python train.py --experts_per_token=1 --tie_word_embeddings=false --init="uniform" --init_std_down=0.0 --max_seq_len=1024
Below are experts of layer 3 (counted from 0) of a mixture-of-experts language model. Rows are named router (the router's row for the expert), down (a neuron's output weights, with its number) and show model dimensions 128-255. Each number is 128 + 24 x the weight over its row's rms, rounded and kept within 0 to 255. Numbers have three digits each.
Before each expert's rows: a language model's description of what the expert responds to. This comes from a sample of Wikipedia text that the model never trained on.

# expert 8
It responds to: Head nouns after punctuation
router:136125109180160109098115135144138126139136082099106112125135147089105079124118085158113116121155151144147173096090154107134088138142115140100129101139099113128136135133159123147144136132127069106125151137193133109081135137157160147117100108152109102116162178135160118145111135138122139124119102125101118103103134093137187156130126101134143153095128109120138144161145141095151152096130
down0:134164077114120128127147133098168132084126110158156126198121150122149105129151142131150115137142115107069150118097106146138143116131126166137067144146090116104093142113076135154141114127155116107116133119108131105172141128125179197138146116117112114138129116140100149122102127139133103142112108155114110144108133163148140129131134104149156113156132127134102103124152131112151114147121
down1:148148108141132101109079079105151164122095092124142097142100167112102154106100130112115122120130164092134141133139115112110172184153110145106132184101129103156118182104093166113138170074159113149115121156145146152130120128138124088128088131127144131115131134127117159109103152138144127124101141157126152133141141142104142119130139096094178113127122079087127110129116106107161114146137
down2:149147129138132111137112121150130155135132073142118120144106128142086142144152120160126141136140117122156140139154123100136078121106131167156105104105152134137159113137183117102126147163160081120051080129140109159123100135162152127153109175139110100131132123169143105131141117171091092065141116157135144103147154140117144118161128137102097132145125123078170142133130172155149108126122

# expert 1
It responds to: Relative-clause verb continuations
router:136109107122153099107135113134144132138111153131117121077144129141153124109135121131097112127123098112135111139153166139148156133109101137181135116138102199093144111126127151094123137101160082092130125108103129144105116155116092117133110113172100116183119152130170157086084130128175110112159109132100114164141124090113153090138154123123117144131083054117148103130117117091109108059150
down0:146082157159103133193075150146146132152141162136172136124115117109134153126184082153127128138107128153136133109128143142103141120109104184097106171110166131092129122127122139142161139164100095118171119103152144153123100124100094138094058134111126135095090164129132093135142187141108171141147148089103161103102130177129153143123113163129128155123129106159121118151159147110125135122110
down1:130121095094114140140112125131072102135139115112093136096137078178117164127117143127091124121093113070104170140168137100179116143070152132156159123136096141142127105116120148129066137140149124147125138135115136106121109130143122117185137135115168140119187128133168168092166108110136097137164160156164082129107128159125149153135120087113101131138125127078107141131108115142137138121114
down2:095143134160105095136107140118110040136118160103143128101106184129130134158070107135128132135120144153147141161130092116146119125103109124124107115108113151118067094136098116153085106136130093130227093137121098134154125121117113139124127145115124126124133142095126105141112084146103131108115144104121125150125159127178139142167136123122123173125126154109086144093118154131102129149075

# expert 9
It responds to: Section headings and infobox labels
router:119172116145099110121157144129146138149150125106148122135128122137145084137119108099127115142127108119105123140147097127126123135119151097090124145120148105157137130142141121205159097127114160143126167114103111139194130139095144138166106148152129152156123112115099177121168160102097153132104144140176154112162139104153107156128123137155153151110119156176127165114111102113080152107093
down0:178141140134115134159130092109166136137106150147123167109095130133177105143167104141120115125122140083121144123153152155127115134093149127103143124137156152104111130129127091137166180117120123149124126112186104147109097070130073110131092129137109132132161135149128106162130133174151096166103115135172140122170085129135093124128162147079143105125186188141106144099130163102142129147154
down1:145126148100117132135163171138169145130135089159111121099103163121148154106119140154138123070142162098110119112102126135143131153118150163112154110112150101127156083124130126151133121161135128126136126133098167123154119088109107174131167132134109100149101084111144146138087135152104071072137096126121148155177106163099124128144092127106118106105150126146127129149131102118139111127125
down2:123145131126113143110092151126127080129103117153185109086126114126177101149116142111167103145130128093133158137106145085128135091129126119103158126115136089125128121130157185149134102114130089131178148116145143112144132140172102167097112129115119134119122141130125113134119117125136091115150161123123114089131170139132111169169137109142132140139103132108159142138120080118142130095113

# expert 5
It responds to: Paragraph and heading ends
router:142104151143100132151171125135117117083120181105113101104144082113120137168121126119125141132131125126133127151137091126104144132135125161143126154076139166118119126086112133078113111113109155165140112130125172126162145136112111099161155175152107137120151104120105138114086137147105074111141094147133126176116120162108126119105118139089126137171131096105142114095078155139163115097126
down0:144133165125152139185092108092107153149134131098124106091146115130117120143143150096138149097149135144137116155140095131128098142161117127152148096168099112140144127072123163125146093120118154137137156113160183147143143119160154102095141093129140113140138073134149092132121144089112113141157115137106158088150098132107122157128140139146121127118149172127124141129103143142149126133141
down1:145141094118091123157159089145132101112131122164117102077130080137127116124145146117139141133144158140099139130115134151123144142157100151133130168096084154142110092118119121145133157093143113115150162090128113135148154147150099117147177130091139134142137154131126119151156138146112130119148142090095094110142150139101138092129127156085171107133192110124143108147142127130180166157117
down2:106177152127103102153089177129139116154137115151095167116117129099143116096160139114129151141113098178131157122160099150115130120117092148119115102156134148132151092118153145132116143074148129099145100140108144139121135118122131153129160109120150106155097113080138106128125075142123083148118150114113117137139112115114151147141089170163051130161153116137100105103147167161121108134130

# expert 14
It responds to: Place and facility suffixes
router:133111132116115113100137109113124133134082144125112115146111100111116164115137166122187151139142088119144174118177128129126157124146143102143088178141123162129104119152108139058131153151111142086125067139127109140124122103095126122122118121145105140099164128125118102103126109150122130132134111149118122117139165153126078107109156116127112096158143123148112112150162159104131141124169
down0:092126147136114115145075114117134135163112086177107093114133142171121118125142157120101142140143104136084101151139125107147161096117112142130144170136128140151112143156131126116124149094107107154108144109129148107137125116104076158175087105131154095121172135094127190136119100139133189128101114118142159164097156156181144144136089139183091115097123144175139163096102145105083128134119
down1:103126096143112124129144088151127136119151132136126132114111154157121159136077113113119081117156132103119111109125148089108098174135130115133086152168136139139122104102111142125125126150103160152180118143095122104131124138114139129137135106122110140151091138154141096113178106110131137110123156096107100169090143133133125126165138089074126101141156083156116128129117143149124134135141
down2:089151092114082138133164089118152126157121134158115158130106107147143108146135077158138119133135104121179122113079130115092115171121109098160083122135124096163125101090133127112155150141127102124162141142127083141102130151096138124171173151110118142134094104110120129098148119087104161127093117103139117099127123130120130173114140119117154167106175144161148113150092129120155139104131

# expert 3
It responds to: Line-initial list/table starts
router:093157096137126130122168158108145134081116100090149142091170085152132138154117149141122121150128166125100128126112133167114096156097115093132140105130130135120165114101099118126121151120110103145125094131106144101130115167157138129101143102148116132172150183150122130111130128137110106142099094112141136113131119125122083132085175166141123115157142111120119134144092115171197122134093
down0:164136151132102131107102085096145164095138135135122113106146103101123114118125142168093134122147137141126110119173204131127133146128151108157194147144168111153132125116133103134110144111139103116129122133129107118131104127154121092151139090124097143101102123116146109107130111131121142142104125141089146148180140128122087116097124094111175101077090144082129130130137096141089095150136
down1:104136159150184158123116100127115104115084111113142144156131147180109098145168076069126127159135127171117124136147134124183138098168105172117121136117142103121104178117135126108108127110047119084127136125112139134099162118131112153144126183125148113159151138137102138115113139146123146110121107127129147132162123141118116142155137129163097113094134137160137138097160102099065075127147
down2:143096136167110132108129149126102126155120109161144166162080164152167127175112096103122132093116127109153170131173117131088131151149144175140141148145161172139148147110143159149149156122075127141115114126137100185120095135159160177112103153161092094122147135117136147091160172156111145115119138083115132103169121092155141123157167146105109096089110157160134140123131164121105095164100

# expert 12
It responds to: Continuations after the or capitals
router:121089171110142138108105118121105135100141147157143137136147116136118137118169175169124167097136108076170113129103114166124171108163127190166135127127130120136131109130124117109117134084161103115124165111120112159120131082145118143092143117065112112142111139094109058121052116152135108140126116177109124165109108170138163130155111070093117148114131131151145086155151138118169102137127
down0:120169095105110103175170140118212070133139144105125092194124122118130113181126161109106135149123115162091129075129111147137119159141110146142158154172104114133121173140149143197171151119116142121099154118131109124164125109145086120121140099133105080126172112156170073116122100112104161100125145115152099130127158128139149110134134124114132076119112133105129112105131113074133152181132
down1:103146081093092091089161114125118197109128175172128156083150134125152096176089076169157144142120142114118126084124147120117070123117141132120098166147104161157108130145138107120108107127117160166117120151091117163108105132127127146091119144142107073114124136126143115125144131091184118094157145136129144114143154151135155154105133123142126116139138130175123105134127135138124096139160
down2:110102179145121118125119158125144177117154153132095091119097075142098104128104112140109163097159116141136129177123142118119159134107086122146106135122136135135122156125107095128134137159112120136124185137148115130125134116077106119167143140108151125141140144149131141127130149117103147126120172149156159112111122126132118142123146132168155097097119094132100074111157203129087112099144

# expert 6
It responds to: Sports tables and names
router:123072141102087118130109099103094123156124119135129131147097128163113198174116140132128120117135115154108145151098104071137130133098134149155111130113107114126127127121106165128132153153101132147128119151114122119121115096140103105127116133089176130108121095120117170134122125117148167087140185110140162138087166135124111111145117163100122110089136147112142082095136131159107107147089
down0:133158090126148103145107130143159115140118072124153140154156126181092139099093132133128165123151111103144103162121132114123143097142141117114147130113159114108093136128091082128161096082120107115137137124112135126127143128130128125142151105112159152145132129117138143105115113120138117087131133159159096082124100134145094139152135121126132152117101160132163143146124157134127151165155
down1:121125183111130135117167133146132139161117124144117127138110107137114177140143120138139099137165091152109141144149116136161125140089135106116145135127138135166095112123105102141135143120164131122134131141114153102104135162138140095161095146146119101118142145141146104156122112171096150116184129120146121096139081128158103160086093140128143155129106154142136101088125137152144135087118
down2:149152108098127137166086118122128133131143087107121149149115092107122118187160110162137116132151146160112121141109175130160127136113131136131126133142100103113099121108127128137162123129151108101157124151097109109121184105066150165093092098098136110117097123154074141133113138153122170104139100125150083124105125130124121128184154140158132123152162144179145146110129161174144166127158

# expert 0
It responds to: Parenthetical openings and separators
router:126057167129152130121102167123116144117092131109108124154104115169096134137136143123130168114124170168163101084151139148101136138159107098136134177151087135146083125125129103082126109135163124109123123153129100129077104141132114134126144094121177104091113137110125127141135146157138130094139146082143147096114155142133174059116134150130140139096162132138103103125164162081178074137143
down0:162129133101109086129150082101161135166156151128131123079137111118117133128149143100113105128090108165146132135107120138135114077092162107145118125145124151121109121141168158103162123123113122125125167121152114142130137089121129103112109158129134135144165131160162134132118142081148116148122136180119130142116128084127139154116150116151068147088122149108142158099144086130159110133142
down1:129133088115108127105138124126141096127120135140126152109098093176127135126096163146102128097169155144145133156180143091125111110073139116176165109145154093110110129125094177138139122139065124131200145157130119108112096101143118173135113135133109119129110137130126105089126128130100102160116139124104148126115094124084151100134114116152114148080162106150120055130116105121100156123095
down2:137132111148141135173138043135118127136170119100120084093158131135141103091097145106130141146151140145145141139124122080112124077154123152178131123118145121101155117137162131103167103138133150136111141119139119115084174163128114159110117123084123092129133131128117120132131144122105109113157086092111122122098099111121130119105130098112135156114155123147146152108104142139107111113119

# expert 11
It responds to: Music credits and tracklists
router:092118119128174118181113110122116127144120131135087139135070134103116171115182174092143111103089138123098118104132149148116156106119150131139138111111124127111087135152118143117098129145111114118123155125138135121149129128104130123142162109113157172097102083139109080123123122144179139095131163114073126143135122170111118099108113142099095070134118116094134100140125133094119128208109
down0:133130157189151121129119153135143087126146140109118075100096099125137109116138185114134191158089090129124136123161104134174148095125099145148164154143130130157110142139081070116079154149080123149084152125136109133128156145097165122110112138154159162103138123120126161163155098140126156116131144111137103121080157140101155042116107143101096113149078116145151170099134110131196111112137
down1:147149135117129084126186158090171120153113123127146145124119132137048137163142127108149128091151078103110108127130161109124127115123109123134123137122148140140115146166109090113155173078133139147122157103138105162131151073120081114142125122172153158081138155113087097066150104101115160132138131105127140121123136108097158125139089114127168118135165111132143130119086176110118132176138
down2:156140133098088075116131140118135145115113122122105103128114127129154162114142146100133142120160084117134164146133130154127121109121117087083116111138095138073179131132092140118116087127156136126131119132155137111142088120140122171152131152143158135158102075097135119138117167133131130146139112136104130121150140158122106131091128097142131134137117093141156119114111119130125150101139

# expert 4
It responds to: Function words and spaces
router:110147132150066162178139158168071125095181099151132114087172136136159071114139142142099114120157140130131128170148165088131099136116129137140116080124159147140138106100126107078137123151141092135145119122130124116113129119107100133097120109100104113101132104165128099139156138127117145132124132169096086098142120147133137168147096136113115111142151098143142160123112128111119142105138
down0:117124107120167142182170126109119171125145150122136130101115071144164119161141141138113163092111161109121123190127083129117151147135088135125140144080093098123202140107114104119170138139141102126120111123182162142145141128116159103129173107124117094088153104115162110124129090138149122122136094162088159138163129173147132095138153106155157110136110129121123119110108121109091138123138
down1:164144157104142111113111144135143155110149113145146136124154108137139071096096113137139110164126083119174124075137105168075124141138144131086118116114156140136162154160172176092121104160133130179086141144107126145118122161124132140109142133091160181118117113171136193134139130126114122106133109145142094136147128095097163143131150147154135116139126140114107124147129179149162128082139
down2:191145111112129142107116122155182154136162143097084134166159135133121116156158126135098126128109117130150082138154134124125149100120113155155141102093127125070075107151124130152153092098147114155137153144152109089135106131195129099142104097131123127133118120136140119133121101138116146102161105135102146090145139107131140121147136139098097125188131118115114160122180124107131130151144

# expert 2
It responds to: Abbreviation periods and codes
router:141055099145166138161132105115105146130130146165140148121156126129111104109134150126127154115143129137118112097123104160104128128180106131123152126166121151110127148139131111122119158123135132142133118146125142145115109130123102119127119113095154110144144077105134088102107111159118097157142135117102128158106124190151136123114097124132108095161097067094093117120158115184150100180173
down0:155157115137103106170114124159156141147149130162136165157073125142128169128119155123100166170107142125150102148119123099118147131096145147164107145122122114149118097163152138080144094166119138141140134114148124154089103106147105157102147123154143165145086173080173088102118124129116113123111123104094087156175115135120107149116156159119177144145140152117149105102090135129147115126105
down1:110150140133135132114116113105113146087121149131117099126126109138098126105157124141154123101132110151130128108158179115112128079103093145115156181128106102096148172119140128140106116104084107184085149139137119148149119154108135160114132195126106139136104107131133124095146149126090157117124100128124122098107131124099186087139110155153078134165078100132142113103109164181097161123130
down2:137142144162118153134119095094161140086109135105124139117168079103112114127114126145109115138151141097124111104092161144176146136099139108134107109114132097146130118094129103111166127111144118127145142106147140092132141107084104132120142122139128125111133181140144153128139110117129139127147092122114120148122160106149120141140155110133127109153086142150116135168133116115119153104103